python train.py --d_model=512 --activation="swiglu" --router_score="softmax" --routed_scale=1.0 --vocab_size=19792 --tie_embeddings=false --optimizer="adamw" --lr=0.000963 --batch_tokens=65536 --dataset="wikipedia_en"
Below are experts of layer 4 (counted from 0) of a mixture-of-experts language model. Rows are named router (the router's row for the expert) and show model dimensions 0-127. Each number is 50 + 10 x the weight over its row's rms, rounded and kept within 0 to 99.
After each expert's rows: "gets" lists some tokens that make up at least twice as much of what it gets as of all text; "mostly gets" lists some tokens that are sent to it at least half of the time. This comes from a sample of Wikipedia text that the model never trained on. Tokens count by the router's weight.

# expert 60
router:40 51 21 53 48 57 54 60 49 37 49 45 55 53 71 46 48 55 55 37 50 51 39 49 48 50 53 62 52 62 42 53 34 55 46 39 41 53 50 38 66 39 60 54 57 58 48 54 55 48 56 57 35 28 50 42 54 64 37 40 39 55 62 41 48 65 61 54 52 55 51 57 72 61 60 41 54 70 63 44 62 48 55 53 48 58 51 60 49 56 41 53 57 44 34 49 48 71 21 43 55 52 60 78 47 66 45 60 61 31 42 53 64 55 48 49 50 61 39 34 32 42 39 50 60 38 39 44
gets: "ing", "ed", "ated", " was", "ate", " were"
mostly gets: "ated", "ations", " used", " won", " received", " played"

# expert 37
router:70 53 49 50 45 57 70 70 54 58 60 60 53 57 37 61 36 61 57 51 52 46 44 32 49 54 39 55 43 68 51 30 55 43 68 61 48 66 48 47 28 49 51 57 53 49 62 50 33 53 42 42 48 54 44 36 51 57 53 55 60 31 19 48 50 60 47 52 56 54 38 35 62 55 43 47 47 50 48 46 71 49 52 65 50 35 52 58 62 46 63 28 44 55 49 60 50 55 47 52 59 55 67 52 62 49 57 66 51 52 45 55 47 43 64 50 52 51 47 50 53 41 52 45 38 46 29 43
gets: ")", "0", "1", "5", "4", "8"
mostly gets: " Genus", "}", "ensis", " He", "by", ".)"

# expert 52
router:55 35 62 58 53 52 49 47 57 64 41 69 43 42 45 58 50 52 49 51 47 59 48 54 40 40 53 53 41 48 50 50 54 36 46 63 42 56 49 43 34 55 48 46 45 50 53 40 47 47 34 35 57 55 46 50 52 47 50 50 63 48 39 44 54 67 35 54 53 57 58 57 39 44 36 68 42 51 52 49 41 58 30 62 51 47 59 36 35 57 40 37 53 51 30 48 49 43 58 58 53 36 59 41 55 49 55 48 34 52 56 53 60 59 42 57 53 36 50 48 41 46 42 56 46 33 61 43
gets: "H", "N", " N", " H", " K", " R"
mostly gets: " N", "H", "N", " when", "M", " R"

# expert 29
router:52 51 55 33 41 51 55 46 38 45 76 35 53 42 53 42 51 32 46 41 38 47 50 65 50 61 72 42 43 42 50 46 56 42 58 63 60 46 45 49 33 48 46 38 33 49 69 51 47 76 50 37 36 52 50 56 57 53 53 40 55 46 44 61 50 37 59 48 50 66 60 64 64 62 41 55 29 50 41 41 63 58 51 51 46 46 46 55 58 70 57 64 58 54 38 40 65 34 67 55 47 35 51 52 40 44 31 63 52 67 49 62 57 44 63 55 59 37 48 40 29 40 57 45 48 48 41 62
gets: "\n", " the", " ", "-", ")\n", " his"
mostly gets: "°N", "″N", " Total", " Date", " −", "″W"

# expert 11
router:50 47 56 44 38 81 57 41 55 72 63 57 63 45 45 69 54 48 33 59 60 44 47 46 52 36 61 57 42 43 46 48 47 60 47 69 48 62 62 64 40 70 42 33 38 75 32 61 56 62 52 54 67 80 59 46 53 36 54 40 57 46 34 50 56 55 37 65 53 57 61 49 59 58 49 53 51 39 35 42 49 61 65 57 65 46 58 40 41 56 56 35 54 46 50 58 58 45 64 59 36 58 51 50 53 62 34 42 60 65 50 62 43 24 59 47 47 38 51 56 24 66 41 53 66 67 54 63
gets: " a", " ", "1", "0", " an", " \""
mostly gets: " an", " a", " \"", "==", " $", "===="

# expert 39
router:48 56 49 56 46 55 34 58 58 66 52 37 42 52 65 21 44 53 52 53 64 41 56 41 54 51 36 49 69 35 47 37 40 56 46 62 46 33 64 40 65 59 48 59 54 48 32 44 63 45 55 58 41 44 61 60 37 66 58 69 33 63 37 28 76 60 66 37 57 49 79 49 46 41 59 54 65 43 58 59 59 51 56 56 44 56 45 46 40 52 37 65 55 54 51 70 33 75 74 46 42 54 41 57 48 45 52 37 55 34 54 63 49 71 60 30 46 53 46 50 48 33 34 46 68 54 56 56
gets: " as", " be", " so", " and", " both", " been"
mostly gets: " as", " been", " became", " have", " be", " both"

# expert 19
router:47 51 65 47 55 60 41 57 25 45 58 62 55 52 34 56 41 57 40 59 32 34 58 56 39 48 49 55 66 54 47 64 35 66 38 29 37 75 39 40 43 51 67 53 65 55 58 43 36 35 59 66 61 50 61 46 46 48 52 41 72 29 54 63 44 68 60 37 40 56 43 50 27 47 64 54 54 43 44 49 49 55 46 40 54 31 58 64 45 49 57 45 68 55 61 64 41 29 60 39 50 53 64 54 37 32 58 61 52 35 28 34 60 41 54 39 49 52 52 51 60 36 45 54 45 40 46 59
gets: ",", " (", "s", "\"", "a", "z"
mostly gets: "\",", "_{", ".S", "ley", "),", " Jr"

# expert 26
router:35 51 49 33 51 58 54 47 42 35 38 63 67 36 32 47 55 50 70 41 48 32 79 50 50 61 59 28 38 50 53 56 49 69 49 29 34 46 55 35 42 51 66 55 46 37 35 56 63 47 40 53 51 39 57 48 39 60 56 35 55 49 53 37 35 59 58 39 64 44 31 54 34 21 81 48 39 66 58 59 60 34 55 63 48 56 46 59 45 46 54 44 47 22 47 47 57 54 31 50 53 48 57 58 53 47 47 39 41 42 61 54 44 49 50 66 51 54 38 50 55 40 47 45 45 40 40 50
gets: "'s", "'", " is", " School", "’s", " District"
mostly gets: "'s", " States", " International", " Australia", " Avenue", " Island"

# expert 24
router:51 49 38 44 22 42 76 35 57 46 63 63 41 66 22 55 50 59 61 54 50 56 56 59 44 79 39 69 65 63 46 56 59 51 46 48 41 46 60 56 48 61 64 51 53 45 56 42 65 41 53 46 50 43 62 47 58 56 63 40 44 63 60 64 50 62 55 56 42 52 66 47 45 58 60 58 48 39 42 48 38 68 52 37 55 41 36 38 46 57 64 45 50 51 45 54 54 63 33 49 47 52 46 74 67 57 31 47 39 42 35 51 52 60 57 47 48 47 49 54 61 46 61 59 60 50 49 52
gets: " in", " of", " including", " on", ":", " as"
mostly gets: " including", " within", " into", "°E", " North", " Road"

# expert 41
router:28 39 58 39 46 49 57 70 51 62 46 67 55 55 39 44 69 29 27 78 42 43 58 40 59 61 59 29 55 41 49 58 42 70 62 45 46 62 42 33 56 45 47 36 58 55 33 60 61 38 58 47 52 62 49 55 42 44 47 54 45 64 43 47 43 59 57 39 38 47 58 56 63 50 46 39 37 58 42 57 48 54 50 45 39 54 41 32 43 59 73 51 45 45 34 33 40 55 56 58 52 56 50 47 39 58 52 58 63 54 69 48 45 61 30 53 60 35 41 46 38 61 45 35 35 65 40 66
gets: " in", "9", "0", " by", " F", "–"
mostly gets: " F", "In", " f", " In", " per", " Re"

# expert 30
router:59 34 20 40 61 41 62 39 52 57 47 45 45 67 62 47 54 39 62 60 37 48 46 42 60 44 58 54 37 42 50 49 41 56 38 64 42 62 33 47 48 48 68 53 57 48 58 52 47 47 62 76 62 44 46 23 58 50 36 55 63 58 52 46 59 58 44 44 61 52 56 32 48 44 63 52 46 73 67 45 42 45 57 46 57 38 29 65 46 56 52 43 35 53 40 63 36 57 54 52 55 55 44 37 58 53 64 56 41 49 51 54 38 55 67 56 53 63 62 57 54 45 44 48 60 35 54 35
gets: ",", " the", " and", "\"", "th", ")"
mostly gets: "th", "\",", "\"", " and", " while", "”"

# expert 51
router:46 52 44 70 53 52 54 38 58 58 63 37 56 60 40 49 44 58 35 56 38 60 65 54 55 40 46 52 33 44 41 53 32 51 46 31 47 53 50 36 54 46 58 58 33 38 52 56 45 42 47 50 52 51 54 28 59 46 40 33 54 43 59 53 41 57 45 59 55 59 65 35 56 35 49 38 46 40 57 51 50 55 38 66 66 41 62 35 47 61 65 51 47 57 44 36 51 48 76 53 48 45 50 51 62 53 29 45 46 33 49 64 49 58 41 53 37 53 49 43 55 39 61 56 47 62 44 57
gets: "5", "6", "9", "8", "4", "1"
mostly gets: "″N", " second", " third", "-year", "9", " |\n"

# expert 61
router:49 46 55 41 38 54 53 48 31 47 72 50 49 64 50 56 48 72 33 39 40 50 30 45 70 52 49 64 33 50 43 60 42 47 56 40 43 53 56 62 55 57 52 66 49 66 44 30 44 50 49 40 59 30 57 59 66 58 37 52 54 24 44 54 62 45 41 48 48 46 41 36 37 49 54 39 52 41 65 48 38 41 54 48 55 43 63 66 46 50 56 60 50 40 38 48 50 28 43 41 40 44 52 57 36 30 64 53 29 33 67 43 47 44 56 67 48 45 67 57 57 46 47 45 50 50 65 57
gets: " |\n", " |", " such", " it", " It", " he"
mostly gets: " he", " she", " such", " it", " h", " It"

# expert 0
router:55 64 38 73 66 48 45 45 52 54 47 64 38 39 42 54 54 29 32 56 55 59 47 54 44 43 47 45 51 20 64 48 54 55 46 52 59 42 57 40 42 37 57 54 38 50 43 41 63 55 52 57 61 59 49 54 51 40 50 50 44 80 67 42 49 41 52 53 43 55 70 42 31 39 48 62 36 45 40 50 63 75 53 42 50 66 37 37 50 59 53 47 60 59 35 37 44 54 48 36 59 50 40 54 59 56 36 56 42 61 60 71 52 64 72 46 62 42 74 38 55 45 47 42 52 56 42 54
gets: " of", "-", " the", " for", "|", " to"
mostly gets: "===", " for", " of", " during", "==\n\n", " between"

# expert 13
router:45 41 70 53 43 42 61 34 57 42 65 63 51 53 62 61 54 56 53 62 43 56 31 65 37 46 37 55 64 40 62 29 49 40 54 59 56 47 53 40 51 58 54 63 57 55 59 41 43 61 32 58 36 86 63 44 76 56 52 51 46 47 43 41 50 47 56 65 60 38 40 44 51 51 71 49 51 50 48 60 49 66 67 60 63 64 55 59 53 74 34 47 69 39 54 54 41 45 57 46 62 46 56 47 41 53 50 66 68 42 46 43 35 54 38 52 60 46 42 38 56 54 53 49 31 54 50 49
gets: " |", ";", "–", "|", " –", " A"
mostly gets: " |", " —;", " wife", " father", " *", "'\n"

# expert 5
router:56 52 64 62 39 41 56 34 37 71 69 58 62 22 55 48 59 38 56 55 40 45 29 61 59 51 51 55 46 48 46 61 57 55 63 54 38 66 52 43 44 66 40 49 51 47 44 54 41 51 45 48 57 39 54 36 67 58 49 59 48 49 52 57 47 31 43 41 56 62 30 62 53 36 43 51 63 47 44 51 35 44 48 50 37 37 46 66 50 57 57 42 34 36 55 43 34 37 60 72 38 54 60 59 39 61 68 33 61 29 42 36 47 52 51 46 49 44 35 49 51 53 48 57 53 40 38 40
gets: " G", "p", "m", " C", "k", "l"
mostly gets: " C", " G", " P", " K", " b", " F"

# expert 48
router:53 56 52 41 50 44 56 40 56 43 52 71 56 61 55 55 29 23 40 26 54 52 42 60 52 26 43 41 68 36 56 50 38 56 55 52 58 40 54 46 57 50 45 46 61 44 22 48 59 46 50 38 49 43 59 72 37 63 50 52 43 68 61 39 73 50 56 45 32 40 60 54 44 39 47 61 60 48 54 43 51 50 40 47 50 53 60 46 35 60 58 45 43 47 41 48 46 46 61 51 44 52 53 46 49 43 50 23 60 48 66 47 61 53 56 46 41 57 58 64 58 58 47 41 50 59 53 54
gets: " to", " of", " for", " on", " with", " in"
mostly gets: " for", " with", " would", " to", " have", " from"

# expert 58
router:54 50 39 64 54 48 49 35 70 31 28 46 64 55 43 39 51 48 45 46 51 57 34 43 54 43 46 59 54 52 67 54 55 50 43 40 54 53 59 70 44 62 58 54 49 31 54 43 46 43 58 69 41 47 56 53 63 42 48 56 30 63 45 46 50 49 37 41 53 49 57 51 53 37 47 60 46 50 54 47 56 49 34 67 48 48 40 45 41 54 42 46 44 37 47 56 48 62 38 37 40 55 67 72 42 49 51 46 61 38 42 55 50 58 51 61 49 59 54 48 79 64 52 63 61 66 63 49
gets: ":", " |", ";", ".", "7", "):"
mostly gets: ":", "\".", " including", "):", ").", ");"

# expert 40
router:65 49 53 64 58 54 34 34 62 49 37 62 46 44 50 44 53 58 63 50 55 56 32 52 47 42 53 49 55 43 41 62 47 59 55 61 51 59 46 56 57 57 52 50 47 46 38 38 42 58 64 47 47 42 40 57 36 55 45 66 55 45 38 45 69 58 56 54 52 50 57 38 42 63 56 43 54 44 68 49 37 46 38 38 50 34 34 52 41 49 48 66 33 32 45 63 23 49 55 72 56 46 55 51 40 53 43 46 44 41 47 40 56 36 41 46 50 43 50 43 61 42 56 41 51 56 72 47
gets: " and", " but", " or", " that", " only", " also"
mostly gets: " but", " or", " both", " than", " However", " also"

# expert 53
router:35 58 40 39 65 45 56 46 48 66 61 52 41 43 43 35 63 48 41 51 64 53 54 59 36 58 42 53 47 56 38 40 42 41 49 49 69 49 46 44 59 47 55 55 37 54 80 45 40 58 55 51 45 58 40 60 51 60 53 51 43 51 50 45 47 45 39 66 23 74 52 42 45 46 21 43 41 40 38 40 55 52 32 44 52 65 44 44 43 41 57 53 42 58 46 56 46 38 75 40 44 43 43 46 62 55 45 67 51 51 51 60 51 56 45 54 60 40 55 46 54 74 52 31 61 67 73 52
gets: "\n", "==\n", ".\n\n", " =\n\n", "1", "==\n\n"
mostly gets: ".\n\n", "==\n", " =\n\n", " ==\n", "==\n\n", "===\n"

# expert 1
router:54 50 43 53 46 53 63 48 56 39 52 43 50 52 59 45 40 48 53 37 59 57 35 42 36 43 50 56 55 42 61 60 47 51 40 52 57 35 35 48 67 25 44 46 62 38 36 51 50 49 40 71 25 52 44 54 45 59 42 60 52 53 62 54 62 36 60 82 54 33 62 84 59 51 37 52 54 50 45 39 62 40 60 50 55 47 57 50 45 42 50 53 44 63 56 49 40 51 56 41 37 53 56 44 25 28 49 54 50 51 60 22 42 48 41 48 32 46 45 51 47 48 54 57 47 47 60 58
gets: " ", " at", " was", " by", ";", ")"
mostly gets: " won", " Minister", " wrote", " director", " Nominated", " president"

# expert 47
router:38 45 58 35 46 59 44 50 58 59 55 41 61 26 29 34 57 41 38 51 50 49 57 48 49 40 62 55 42 58 56 42 48 70 53 47 49 55 54 50 50 41 58 42 56 53 26 61 38 42 67 49 49 49 42 57 61 52 33 49 61 35 39 52 38 38 57 39 59 49 52 40 57 48 43 61 36 48 40 69 44 39 61 59 36 53 44 42 47 58 37 36 37 55 68 62 37 32 60 52 45 62 50 38 52 42 57 55 37 32 57 56 52 45 38 42 45 66 30 49 49 59 57 39 48 73 38 57
gets: "1", "2", " ", "3", "b", "4"
mostly gets: "b", "qu", "-R", "ro", " Clade", "-w"

# expert 8
router:43 56 50 48 42 58 46 42 39 61 43 49 48 32 49 53 49 32 53 42 55 57 28 30 68 75 58 57 69 63 72 46 50 46 45 46 59 34 63 73 38 48 65 38 50 55 40 59 55 54 50 48 65 67 63 48 54 62 44 45 51 43 48 35 32 49 37 36 55 56 57 37 68 40 39 54 56 50 57 53 38 40 52 37 48 61 40 47 59 65 32 33 37 78 35 46 57 45 64 52 45 51 36 51 32 45 45 47 57 49 68 55 52 59 45 27 68 37 38 53 54 53 55 50 48 53 49 62
gets: "1", "2", "4", "3", "5", "7"
mostly gets: " His", " his", " Binomial", " Most", "She", "St"

# expert 28
router:63 49 48 47 47 45 51 47 34 63 46 44 50 59 72 60 54 56 46 61 21 46 43 42 40 32 52 62 60 51 37 46 40 69 41 63 37 54 48 42 35 53 33 61 41 57 41 36 49 45 58 51 43 35 54 60 48 45 49 41 25 50 45 40 71 56 53 53 47 52 61 57 56 74 63 55 59 54 44 43 38 57 53 55 31 54 46 47 40 54 44 38 49 45 41 42 34 37 60 50 28 60 58 50 36 48 42 39 38 38 52 54 40 60 42 58 54 39 62 62 52 39 44 46 46 66 62 58
gets: " was", " is", " were", " to", " he", " not"
mostly gets: " they", " were", " been", " being", " have", " not"

# expert 12
router:46 45 44 58 53 43 64 31 56 39 69 49 45 55 41 39 50 54 50 54 39 45 48 68 59 55 50 42 63 47 75 74 56 41 54 46 49 52 42 42 53 43 56 46 41 52 58 58 41 53 65 57 46 60 49 44 54 57 45 41 48 44 50 51 56 42 53 47 61 46 51 47 54 59 59 45 51 50 23 69 60 50 55 69 54 60 53 46 40 64 48 54 72 53 59 55 50 41 62 48 71 60 43 47 46 32 57 49 57 56 24 49 50 44 49 57 35 48 44 37 34 49 55 53 37 51 45 58
gets: " |", ";", ",", " —", " S", " A"
mostly gets: " S", " |", " —", " almost", " s", "',"

# expert 23
router:57 56 44 47 53 46 49 42 71 36 73 45 45 53 73 61 56 58 42 56 61 30 34 47 37 46 46 51 40 62 52 56 43 53 51 41 41 55 47 56 25 39 56 54 66 61 53 46 34 62 41 39 51 49 52 54 48 56 41 58 53 41 33 58 62 54 54 47 58 62 32 57 68 59 49 34 64 60 54 44 42 58 68 55 33 53 48 72 36 49 65 53 58 44 56 42 56 34 33 46 41 52 55 63 27 52 42 36 58 54 62 46 51 45 34 33 47 41 59 55 62 41 40 56 51 33 36 57
gets: "|", " was", "==", " He", " She", " Ch"
mostly gets: "|", " He", " She", "==", " George", " Ch"

# expert 44
router:69 45 47 53 49 49 57 49 51 37 69 45 63 37 49 44 53 26 60 44 32 56 45 59 39 55 55 73 46 45 47 34 50 30 40 51 50 60 58 70 39 55 53 58 66 43 62 51 60 57 37 52 67 52 42 50 56 39 64 38 40 61 48 62 42 81 52 45 46 35 43 40 51 65 44 57 46 35 41 41 40 53 53 35 42 69 63 28 53 40 56 59 54 50 57 43 74 44 66 52 50 46 44 58 53 55 46 47 53 52 49 55 46 46 25 63 44 49 49 51 51 41 63 50 57 56 49 46
gets: " the", " The", "The", " No", " no", " a"
mostly gets: "The", " The", " No", " no", " has", " any"

# expert 63
router:41 39 51 54 43 48 70 59 43 51 51 51 51 50 57 41 55 79 54 48 65 61 48 42 69 56 41 48 56 59 57 35 46 44 50 51 65 70 34 47 44 52 50 60 63 53 43 46 39 39 49 56 51 48 55 30 67 46 49 56 51 46 50 55 62 31 61 42 46 45 51 57 70 54 51 33 41 52 55 36 50 61 69 47 35 42 43 68 38 50 64 66 62 51 31 37 64 33 43 47 59 60 52 42 50 44 47 48 42 43 52 35 34 60 55 61 65 35 57 38 48 42 50 61 44 48 56 53
gets: " |", ";", " (", " /", " –", ")"
mostly gets: "°N", "″W", "″E", " Nominated", " *", "°"

# expert 57
router:63 48 42 59 60 52 51 42 31 42 46 34 52 55 46 34 48 54 33 44 51 73 57 44 41 60 42 52 60 56 43 51 45 51 35 50 51 57 57 44 55 57 62 54 52 37 39 55 41 37 66 48 57 60 52 41 41 48 66 46 71 26 35 54 44 49 50 57 52 57 51 48 37 56 59 37 32 67 57 60 29 52 29 39 47 37 53 36 45 49 53 61 58 44 45 28 29 52 60 49 37 80 42 69 56 48 49 58 45 34 42 48 59 48 53 48 61 51 51 40 41 57 59 62 53 55 47 27
gets: ",", "s", "),", " film", "ers", "ations"
mostly gets: ",", "),", " film", "ations", "\",", " information"

# expert 49
router:34 50 56 34 52 38 52 67 39 46 39 45 53 35 46 57 61 49 34 50 59 63 44 47 57 55 54 70 61 52 57 57 44 30 57 46 47 25 51 37 29 54 49 37 49 49 54 55 47 77 48 50 59 59 46 28 44 44 27 57 39 43 49 65 36 43 51 51 59 49 40 50 49 36 57 72 63 52 58 44 56 66 62 49 66 55 67 45 54 57 50 55 55 66 30 59 51 62 45 31 45 38 56 34 44 58 37 44 54 62 35 53 60 41 47 59 36 58 53 57 34 52 46 50 59 47 42 42
gets: "1", "2", "3", " \"", "=", " J"
mostly gets: "″N", "=", " Tri", "\\", " Las", ".C"

# expert 20
router:64 71 54 52 52 43 55 37 76 66 51 56 50 45 46 59 42 20 42 59 49 38 27 66 55 57 32 49 49 54 39 41 53 47 52 54 51 50 59 51 43 45 29 50 57 40 21 48 59 33 53 45 45 63 51 45 58 53 45 64 29 50 63 56 51 48 41 72 45 57 30 37 50 46 37 52 56 37 50 50 52 38 48 49 61 45 35 62 40 72 61 48 55 53 45 58 40 52 65 60 44 67 48 62 43 41 66 41 49 66 46 47 52 29 50 58 50 59 54 48 47 40 53 36 44 43 50 50
gets: " (", "w", " W", "c", " at", " S"
mostly gets: " S", " St", " W", " P", " b", " p"

# expert 21
router:38 45 66 47 59 70 63 62 44 42 45 43 51 53 36 53 41 56 56 58 52 48 50 44 48 49 47 51 46 31 61 61 54 48 60 61 58 46 48 42 37 68 40 42 57 45 45 48 28 54 51 78 29 44 53 53 56 42 60 56 53 57 42 59 47 56 53 45 77 58 57 59 40 57 49 61 32 59 43 45 68 54 40 38 56 44 54 48 44 36 49 38 72 70 46 42 46 66 60 61 48 51 38 22 51 66 57 67 55 57 54 38 41 37 46 53 54 64 43 20 52 62 49 73 39 50 43 59
gets: " the", " and", " a", "/", " or", "O"
mostly gets: " −", " &", "_{", " +", " or", ".S"

# expert 31
router:54 37 46 65 37 51 55 56 49 49 43 34 41 53 48 51 50 50 50 47 45 43 42 78 44 42 33 66 48 35 48 53 55 54 33 41 47 65 62 41 56 39 49 40 50 43 65 54 58 42 35 61 69 59 47 46 56 50 43 55 42 66 53 42 31 62 40 36 52 58 32 50 59 45 27 48 37 53 44 48 71 63 74 50 49 49 49 56 42 50 53 44 39 39 57 46 53 65 62 45 68 53 35 69 44 54 58 55 64 54 37 64 45 54 50 37 71 54 54 47 45 38 52 55 47 75 37 43
gets: ".", ".\n\n", ").", "\".", "°", " October"
mostly gets: ".\n\n", " October", "°", " June", ").", " January"

# expert 6
router:45 62 56 35 63 44 42 36 36 28 50 63 47 55 51 44 57 61 42 29 38 31 50 32 44 55 50 64 57 61 47 42 41 37 50 44 33 48 46 55 57 46 59 40 46 52 46 50 52 44 63 43 55 43 49 45 62 68 52 48 69 45 40 53 49 34 40 50 43 56 35 47 51 64 70 38 45 59 57 43 65 46 61 38 52 49 49 48 50 55 58 63 48 50 29 55 39 39 40 25 52 48 58 47 48 56 40 56 44 53 41 45 53 36 51 46 63 26 43 69 31 50 52 46 70 13 64 51
gets: " |\n", " Team", " information", " List", " Location", " life"
mostly gets: " John", " William", " James", " Location", " Robert", " Peter"

# expert 38
router:39 63 66 51 56 47 70 41 59 45 32 53 44 35 46 47 39 43 42 47 58 48 46 52 47 58 38 64 44 49 38 56 59 45 43 55 53 30 37 42 62 59 51 30 46 43 47 59 52 58 38 47 60 65 44 45 60 52 73 57 58 49 45 36 31 59 33 42 55 44 74 44 59 48 49 43 60 41 44 69 48 42 50 50 51 40 50 54 49 42 44 62 39 63 66 54 59 62 42 44 42 50 42 39 58 64 37 43 48 45 46 66 68 48 46 37 64 61 53 55 65 50 35 45 40 49 60 47
gets: " in", " from", " on", " to", " into", " In"
mostly gets: " from", " In", "In", " in", " after", " through"

# expert 36
router:49 28 52 50 53 59 45 55 58 25 53 55 38 61 38 45 55 67 45 67 43 39 52 48 50 34 43 53 52 54 51 41 57 65 47 65 50 58 47 75 47 27 68 61 45 49 36 36 54 33 50 39 49 48 52 36 57 74 54 55 40 55 53 48 46 72 48 56 52 41 45 56 43 62 46 43 58 63 26 45 51 49 65 68 34 48 65 55 37 47 47 46 63 50 52 45 66 40 34 36 51 40 60 41 41 49 48 67 60 29 40 44 66 56 50 61 56 48 63 50 62 52 68 47 42 46 39 37
gets: " |", "\n", "\"", " –", " \"", ":"
mostly gets: " =\n\n", " South", " West", " East", " London", " ===\n"

# expert 9
router:34 43 72 56 31 53 56 62 44 18 52 53 48 53 51 68 50 43 54 52 60 55 65 35 51 40 35 53 42 51 41 51 37 41 32 41 66 49 40 51 44 46 67 65 47 32 49 44 42 34 44 42 49 51 62 45 51 55 52 55 46 35 71 50 52 61 65 27 59 42 50 56 38 43 62 42 55 45 46 48 60 58 48 65 56 43 56 47 44 42 47 36 51 53 52 51 72 44 42 38 47 34 67 64 45 58 57 54 52 51 54 58 52 49 60 60 36 57 26 41 61 46 63 39 42 41 44 62
gets: " of", " in", " County", " de", " University", " School"
mostly gets: " American", " States", " University", " British", " United", " Prix"

# expert 33
router:47 44 43 58 47 62 54 48 79 58 36 36 38 50 47 60 58 37 46 40 48 42 56 52 34 54 50 52 40 30 38 47 61 49 58 60 56 26 33 45 43 59 36 51 41 49 31 62 71 45 65 51 38 44 46 47 61 55 57 40 32 57 39 60 60 49 51 53 43 52 49 41 41 46 49 63 49 29 47 34 52 50 46 70 67 59 47 44 45 61 40 42 41 48 64 53 36 55 60 42 42 33 48 33 57 52 59 40 44 56 53 57 60 65 41 58 55 57 41 57 22 42 63 48 53 59 39 49
gets: "|", " and", " as", " the", " to", "-"
mostly gets: " where", " when", " then", " while", " became", "|"

# expert 22
router:58 31 58 52 50 44 45 47 53 48 47 21 53 57 54 44 44 50 27 54 54 59 55 66 66 53 46 56 47 63 45 42 49 55 63 44 53 62 52 47 54 39 36 42 71 37 40 47 45 58 51 69 57 57 53 41 65 52 41 66 49 53 57 59 45 51 48 65 52 44 42 47 47 45 50 60 56 45 48 48 62 52 31 46 45 49 54 66 49 48 44 37 38 59 57 69 42 57 62 48 37 59 50 45 52 57 39 42 44 55 50 52 47 46 55 47 35 49 47 65 71 65 69 47 43 61 58 49
gets: ".\n\n", "\n\n", ")\n\n", " |\n\n", "\n", "k"
mostly gets: ".\n\n", "\n\n", " |\n\n", ")\n\n", " family", ".\"\n\n"

# expert 14
router:55 74 37 30 56 51 37 54 36 55 56 26 48 45 57 28 67 43 53 29 71 31 52 57 54 51 46 49 59 70 68 61 53 43 47 43 58 43 41 45 40 53 38 64 39 55 57 43 54 37 43 47 54 48 40 63 57 46 45 25 48 43 64 41 34 56 43 47 55 55 49 40 39 43 60 61 52 60 76 58 42 44 51 68 58 55 49 58 62 36 57 51 40 74 73 43 45 55 42 52 50 53 41 43 46 57 54 50 44 49 68 36 58 54 38 52 43 60 50 50 45 47 61 40 40 50 25 52
gets: " the", " two", " a", " three", " his", " He"
mostly gets: " three", " two", " he", " four", " several", " final"